Weights of a small mixture-of-experts language model, trained from scratch on English Wikipedia: 4 picks a token, a variant of Muon for the experts.
Below are experts of layer 5 (counted from 0) of a mixture-of-experts language model. Rows are named router (the router's row for the expert), gate (a neuron's input weights, with its number), up (a neuron's input weights, with its number) and show model dimensions 0-127. Each number is 200 + 20 x the weight over its row's rms, rounded and kept within 0 to 999.
After each expert's rows: a language model's description of what the expert responds to; "gets" lists some tokens that make up at least twice as much of what it gets as of all text. This comes from a sample of Wikipedia text that the model never trained on. Tokens count by the router's weight.

# expert 60
router,215,209,175,184,224,199,176,179,230,240,200,157,212,203,173,236,179,186,203,153,198,196,229,197,209,197,167,153,246,184,185,238,221,196,198,190,204,204,199,201,209,190,190,193,205,214,197,196,191,233,155,170,189,225,178,227,236,249,224,209,182,211,198,184,204,176,201,193,207,188,187,174,202,189,212,179,214,148,183,179,222,186,228,183,222,188,189,180,234,192,187,170,162,157,163,204,203,193,209,171,191,187,163,187,179,206,210,221,182,186,204,227,226,204,212,186,195,192,194,223,202,201,193,181,197,188,230,178
gate0,198,201,158,207,193,220,166,202,211,221,197,170,189,220,200,215,193,202,197,171,183,176,196,175,218,179,159,173,226,171,152,201,230,178,196,199,210,201,183,179,194,216,183,205,221,203,195,191,216,217,187,207,201,215,184,215,191,241,203,229,161,218,185,173,222,207,181,209,205,207,206,213,209,201,193,208,189,170,193,168,201,179,230,184,215,162,145,159,231,170,195,167,192,171,178,187,205,204,206,177,178,202,177,198,189,188,211,215,186,193,211,209,232,164,223,194,148,201,181,221,210,193,193,191,199,202,205,183
up0,205,191,238,171,215,206,238,174,222,163,211,214,186,186,201,213,205,199,213,247,235,214,210,236,200,199,263,201,153,206,246,199,189,201,229,210,176,208,227,235,208,213,218,211,183,190,207,204,198,175,211,207,207,193,208,171,218,183,196,163,231,199,240,219,163,220,211,192,205,203,203,217,210,197,206,190,195,207,203,208,194,225,175,226,181,233,251,221,172,200,208,212,217,235,194,209,187,195,189,210,223,185,244,194,221,202,198,192,221,213,184,193,170,247,190,225,229,184,197,186,195,232,202,199,183,190,190,208
Football stats tables. Pipes, colons and commas separating cells in football career statistics tables, plus words like footballer, caps, injured.
gets: " |", "|", ":", "-", ",", ";"

# expert 29
router,227,168,192,213,178,191,214,149,192,198,208,166,162,191,212,167,183,193,206,191,226,183,241,207,218,208,213,206,177,230,215,194,213,190,221,207,217,186,179,204,231,186,188,199,186,195,159,244,173,209,214,198,189,186,147,208,241,204,176,226,195,212,220,222,184,153,215,171,183,220,169,182,214,203,167,176,225,202,205,180,231,193,181,162,210,182,201,208,194,195,218,204,205,228,191,215,199,180,214,188,195,213,191,195,181,162,181,209,179,235,225,221,205,219,211,225,214,182,217,212,216,208,190,212,225,173,205,213
gate0,217,187,179,212,186,207,249,187,214,210,223,229,223,196,194,196,178,178,190,193,210,197,260,230,211,167,215,220,188,181,192,203,244,232,212,192,229,185,146,213,186,206,195,188,197,214,162,209,181,180,192,212,200,171,178,175,240,213,192,218,221,200,214,173,240,172,239,192,207,195,203,219,199,225,202,190,233,210,208,199,217,192,226,186,234,209,186,170,224,186,219,223,174,246,208,201,228,192,175,171,204,211,177,207,220,189,186,232,208,220,213,193,192,211,223,200,187,214,238,191,212,192,190,203,200,191,239,185
up0,227,188,203,176,207,234,206,185,217,191,199,229,200,198,184,215,188,220,221,186,214,235,206,202,221,216,212,202,178,174,186,210,233,220,192,197,193,218,157,204,200,218,206,182,195,207,203,176,210,221,217,194,212,203,196,195,211,204,201,202,237,175,205,213,227,156,211,208,194,228,215,188,213,213,164,182,204,177,179,194,236,207,182,187,161,200,182,175,249,197,180,220,222,216,213,206,207,203,198,166,204,213,220,207,216,160,212,221,192,169,187,196,181,234,199,191,178,225,198,214,177,203,196,208,170,206,222,200
Sub prefix, title punctuation. Word-initial sub in suburb, subdivision, substantial, plus opening parentheses, commas and dashes after article titles and short bios.
gets: " (", " –", " ", ",", "\n", " /"

# expert 16
router,205,213,157,169,187,215,173,163,213,228,219,189,175,211,203,240,189,194,229,206,199,153,200,185,212,191,191,180,179,180,192,172,181,184,162,204,177,189,207,153,183,237,195,183,218,172,197,209,202,252,206,180,198,193,189,167,204,201,186,229,225,206,215,205,177,180,193,203,195,219,188,220,227,202,194,176,213,183,178,172,233,191,198,213,210,210,210,222,230,205,209,222,206,191,203,177,169,197,212,202,168,220,185,196,187,185,186,178,152,191,192,198,221,188,213,202,201,218,220,193,208,228,171,209,198,162,228,217
gate0,199,213,204,168,226,253,146,173,175,238,225,199,210,206,214,237,197,217,196,218,218,182,190,197,230,218,209,183,196,190,185,209,209,167,180,238,187,256,181,202,182,178,225,181,205,248,187,206,199,225,205,202,181,222,198,207,195,163,209,212,184,178,223,193,199,212,172,195,214,161,211,193,186,208,233,188,215,167,194,177,198,224,218,201,236,191,193,193,194,206,207,221,192,170,205,172,203,210,200,197,210,165,218,194,174,150,206,220,181,217,205,208,239,219,213,163,219,213,208,192,214,188,188,189,186,185,209,156
up0,206,197,205,191,234,186,203,205,186,174,187,164,185,180,188,214,177,211,174,181,218,242,200,178,211,213,161,199,211,201,222,206,219,213,189,206,225,195,206,208,176,236,211,209,210,198,200,216,181,152,191,188,171,188,159,201,216,210,228,195,208,214,195,186,194,180,246,206,219,186,212,186,213,222,203,199,207,214,204,206,196,178,183,211,202,198,164,151,202,199,213,230,182,177,198,180,227,172,179,213,204,173,199,207,226,205,181,186,182,192,183,198,194,183,171,235,177,180,208,194,192,247,196,201,180,195,202,202
Taxonomy lists, ab- prefixes. Line breaks, authors and genus names in species lists and taxoboxes, plus word-opening prefixes like ab, prot, ext in abundant, abnormalities.
gets: " the", "\n", ":", "-", " in", ";"

# expert 61
router,212,223,217,209,231,225,200,207,170,217,197,210,222,223,189,196,194,191,208,184,219,234,238,236,191,196,161,169,221,209,186,212,184,238,202,199,192,193,194,234,213,201,194,180,193,213,220,200,217,195,220,182,203,203,195,169,183,221,198,210,205,190,196,190,193,168,200,199,179,231,204,225,206,164,176,185,170,222,217,220,166,225,235,234,211,181,199,192,175,187,184,211,201,216,174,231,172,189,206,211,179,186,207,222,146,230,173,198,217,184,199,187,226,174,217,191,209,160,196,208,201,199,230,190,191,181,210,216
gate0,204,218,179,224,205,228,159,232,209,180,185,220,192,214,191,188,190,179,212,229,181,212,204,220,219,199,225,197,190,225,171,209,201,190,203,185,184,189,182,179,159,222,190,173,229,213,223,184,242,206,201,214,147,182,185,189,186,215,228,224,199,223,187,206,183,165,213,206,199,216,219,229,184,178,187,194,215,197,226,224,178,207,195,190,203,181,186,188,221,185,190,203,181,194,211,252,164,200,200,189,182,140,223,186,203,170,203,180,200,198,176,206,197,176,227,185,232,217,201,167,170,220,213,236,190,193,180,215
up0,204,174,208,197,164,189,205,197,194,222,190,155,189,187,215,215,248,217,178,183,215,219,192,160,177,192,191,209,227,192,218,205,189,212,197,209,182,213,202,195,253,183,213,223,190,184,164,219,159,204,190,207,211,200,202,188,212,200,196,180,189,181,202,225,221,212,192,164,235,185,181,153,217,248,229,206,195,160,158,180,238,200,207,223,203,216,202,224,156,197,206,187,216,224,179,151,227,198,173,216,231,232,180,220,202,234,201,211,165,227,211,210,194,210,211,210,171,201,198,226,229,206,202,167,196,163,218,189
Narrative verbs and auxiliaries. Verbs and auxiliaries after subjects in narrative prose, e.g. went, moved, returned, continued, had, would, will.
gets: " had", " have", " has", " he", " re", " would"

# expert 34
router,230,213,202,203,218,201,199,193,222,199,214,194,216,166,208,214,200,160,207,217,211,239,194,214,189,202,201,196,226,200,229,185,220,242,200,202,258,243,170,210,205,197,201,212,201,180,208,212,196,235,192,200,199,212,168,187,216,263,184,216,211,205,209,202,194,183,199,202,176,171,195,236,226,190,162,185,207,174,168,189,190,216,214,179,193,178,188,214,220,213,186,221,207,189,192,199,176,169,199,181,185,182,214,162,169,201,198,170,193,183,173,207,257,216,167,196,199,207,186,180,206,206,182,224,185,180,213,183
gate0,207,191,142,204,266,178,236,211,207,200,201,203,189,234,192,210,227,193,224,217,178,185,195,183,202,195,201,178,205,174,194,213,212,186,165,179,207,216,206,202,158,219,156,221,224,192,207,175,193,169,187,209,234,228,182,193,207,213,184,180,193,232,196,236,219,165,203,190,201,198,209,205,172,201,195,186,178,201,203,247,171,189,215,205,198,199,180,221,204,184,193,191,180,200,196,172,230,192,200,216,213,210,150,221,213,194,226,220,198,201,205,179,202,193,169,195,160,214,193,201,201,190,214,197,199,204,212,218
up0,180,202,179,198,165,219,151,165,206,215,211,224,191,215,232,182,203,246,183,222,211,204,167,186,203,219,198,235,174,225,169,187,173,199,182,221,173,227,201,187,184,188,179,213,189,227,200,222,212,219,196,190,185,195,209,181,203,204,189,215,203,205,202,203,208,219,205,224,222,198,186,199,203,183,194,233,190,188,181,164,200,193,213,198,193,168,192,242,193,224,221,157,203,194,226,163,198,210,173,202,163,231,194,151,204,202,185,169,186,247,194,171,178,227,231,175,177,200,161,226,184,196,192,226,202,197,177,214
Mixed fragments and digits. Loose mix of sight in sightseeing, colour words like gold, white, red, decimal digits in coordinates and times, and non-Latin script bytes.
gets: " a", " f", "31", "198", "ick", "33"

# expert 14
router,189,206,163,165,179,229,159,207,231,185,219,220,165,201,183,205,214,212,215,208,206,135,227,170,194,204,194,194,177,175,176,164,200,193,220,215,194,199,186,182,198,219,185,217,196,171,213,196,192,244,196,199,197,201,190,180,198,236,192,185,210,188,174,216,188,184,224,199,175,208,168,195,197,189,193,192,181,202,195,166,246,178,226,172,218,202,172,197,216,190,203,191,209,209,211,217,180,212,223,194,178,208,183,193,192,188,204,210,152,197,206,236,221,202,229,206,217,193,223,188,194,201,179,163,188,159,245,196
gate0,216,186,203,196,182,214,204,156,194,268,209,209,195,194,211,240,211,201,198,180,199,225,169,170,225,173,228,180,181,192,259,216,175,192,205,191,221,203,199,193,206,199,241,236,215,187,202,194,204,194,211,202,150,228,205,203,211,184,222,168,189,188,206,212,214,196,205,209,206,169,184,196,185,205,191,146,245,195,170,197,214,196,179,241,242,184,201,184,240,207,223,224,201,201,178,187,210,192,185,191,216,203,180,191,195,222,210,222,221,185,183,178,199,199,225,157,199,191,209,202,210,200,204,207,214,204,213,183
up0,205,206,209,227,210,179,185,196,213,227,217,168,177,201,209,236,203,206,208,157,245,217,166,181,215,167,199,187,179,226,246,211,206,220,184,205,193,189,203,161,191,167,214,258,199,183,225,217,207,158,187,195,172,175,160,188,217,219,217,191,186,193,188,200,181,226,183,221,257,232,177,202,225,208,204,196,238,186,216,238,198,197,201,194,187,178,214,187,194,194,175,163,186,223,166,206,197,184,184,229,218,218,166,210,228,207,206,199,213,158,218,181,188,186,199,198,174,177,198,202,220,195,213,181,217,197,192,217
Taxobox and list separators. Separators and short function words in infoboxes, taxonomy and career lists, e.g. slash in club / apps, Genus of, Canton:, opening parenthesis.
gets: "\n", " |", " (", " /", ";", "-"

# expert 59
router,217,213,208,176,189,216,213,213,168,213,198,222,232,216,189,195,188,190,197,186,208,233,228,221,191,192,172,173,238,236,185,186,200,207,203,188,181,186,188,172,203,175,200,225,189,193,223,197,216,167,212,192,183,216,202,199,217,212,198,235,196,200,216,208,204,170,223,186,166,221,207,218,180,175,190,230,207,208,209,234,187,208,201,224,203,204,203,200,182,181,207,205,191,209,195,218,188,213,205,208,184,199,192,220,185,223,161,207,207,209,210,211,249,173,189,167,216,177,177,191,208,185,214,202,195,183,182,204
gate0,187,204,184,199,221,216,215,191,190,169,206,192,194,219,194,230,196,180,217,196,190,198,220,210,179,206,188,226,226,233,170,209,161,205,194,229,159,209,209,193,177,196,195,192,220,228,187,221,218,222,184,198,194,236,227,186,194,141,185,190,221,209,217,173,172,188,201,192,210,192,221,204,187,190,167,178,200,210,163,223,200,197,206,207,168,235,194,172,175,176,164,179,189,198,201,159,157,223,212,201,202,219,201,244,198,204,185,179,207,205,186,206,233,210,179,191,166,213,213,206,207,173,240,224,199,188,193,182
up0,199,186,204,192,232,218,251,216,192,165,216,201,207,195,200,177,215,172,198,203,204,220,177,221,198,222,177,165,253,226,181,188,158,199,185,208,162,205,205,225,196,188,208,199,183,187,232,220,213,202,195,235,198,256,198,182,195,190,196,250,195,202,181,187,200,202,198,193,201,192,195,213,177,193,205,202,210,211,189,211,211,182,210,236,193,196,232,194,209,200,197,201,189,213,183,187,178,208,223,197,227,211,191,214,179,196,175,209,235,209,204,214,262,195,218,242,178,183,202,205,194,224,214,212,200,186,192,211
Motion and change verbs. Verbs like came, returned, went, moved, became, come back in narrative sentences, plus ing and ed endings.
gets: "ed", "ing", " was", " as", "22", " made"

# expert 53
router,247,220,191,182,220,212,210,194,246,196,181,165,210,190,206,192,186,219,211,212,219,224,187,221,199,196,195,159,195,178,195,178,195,216,154,220,223,231,193,222,234,202,229,229,187,172,183,218,206,194,183,204,202,238,184,214,216,191,213,220,158,216,254,175,211,170,200,190,217,199,189,191,221,207,201,166,236,154,146,196,205,222,218,197,215,170,209,169,188,209,211,221,197,192,192,190,198,193,186,203,178,190,196,201,196,179,200,193,198,197,230,200,209,220,220,190,189,180,195,206,186,215,216,193,170,185,199,204
gate0,222,202,193,205,207,219,236,238,190,214,215,165,208,231,184,215,230,194,201,217,173,208,201,204,207,187,191,197,165,182,181,195,202,222,217,207,213,188,208,197,231,219,173,210,201,213,176,208,179,213,186,200,206,211,174,201,145,194,200,167,190,232,198,202,205,187,164,201,184,211,217,178,210,211,174,212,214,190,214,176,191,135,187,185,189,211,224,201,196,171,194,192,182,195,200,205,198,199,215,159,212,192,188,203,194,174,205,162,184,200,198,189,244,180,232,195,172,201,208,198,196,225,194,202,202,196,208,186
up0,189,193,248,194,209,214,175,191,193,216,207,199,221,154,208,181,233,185,213,199,198,211,175,223,225,229,230,229,176,202,201,209,213,169,219,206,245,216,252,207,192,196,197,184,197,159,187,181,197,166,215,196,212,181,201,212,229,171,173,222,188,181,193,208,161,224,200,199,185,202,183,183,188,225,193,226,198,208,190,200,189,197,188,206,201,198,184,185,199,188,232,183,188,202,185,212,200,203,185,190,187,257,214,168,221,180,215,190,227,213,203,220,162,217,199,176,205,213,188,193,210,196,224,212,208,171,222,205
Heading and name fragments. Mid-word pieces in section headings like rit in Critical, ograph in Demographics, plus Education labels and 199 year starts in lists.
gets: "199", "201", " P", "198", "th", "it"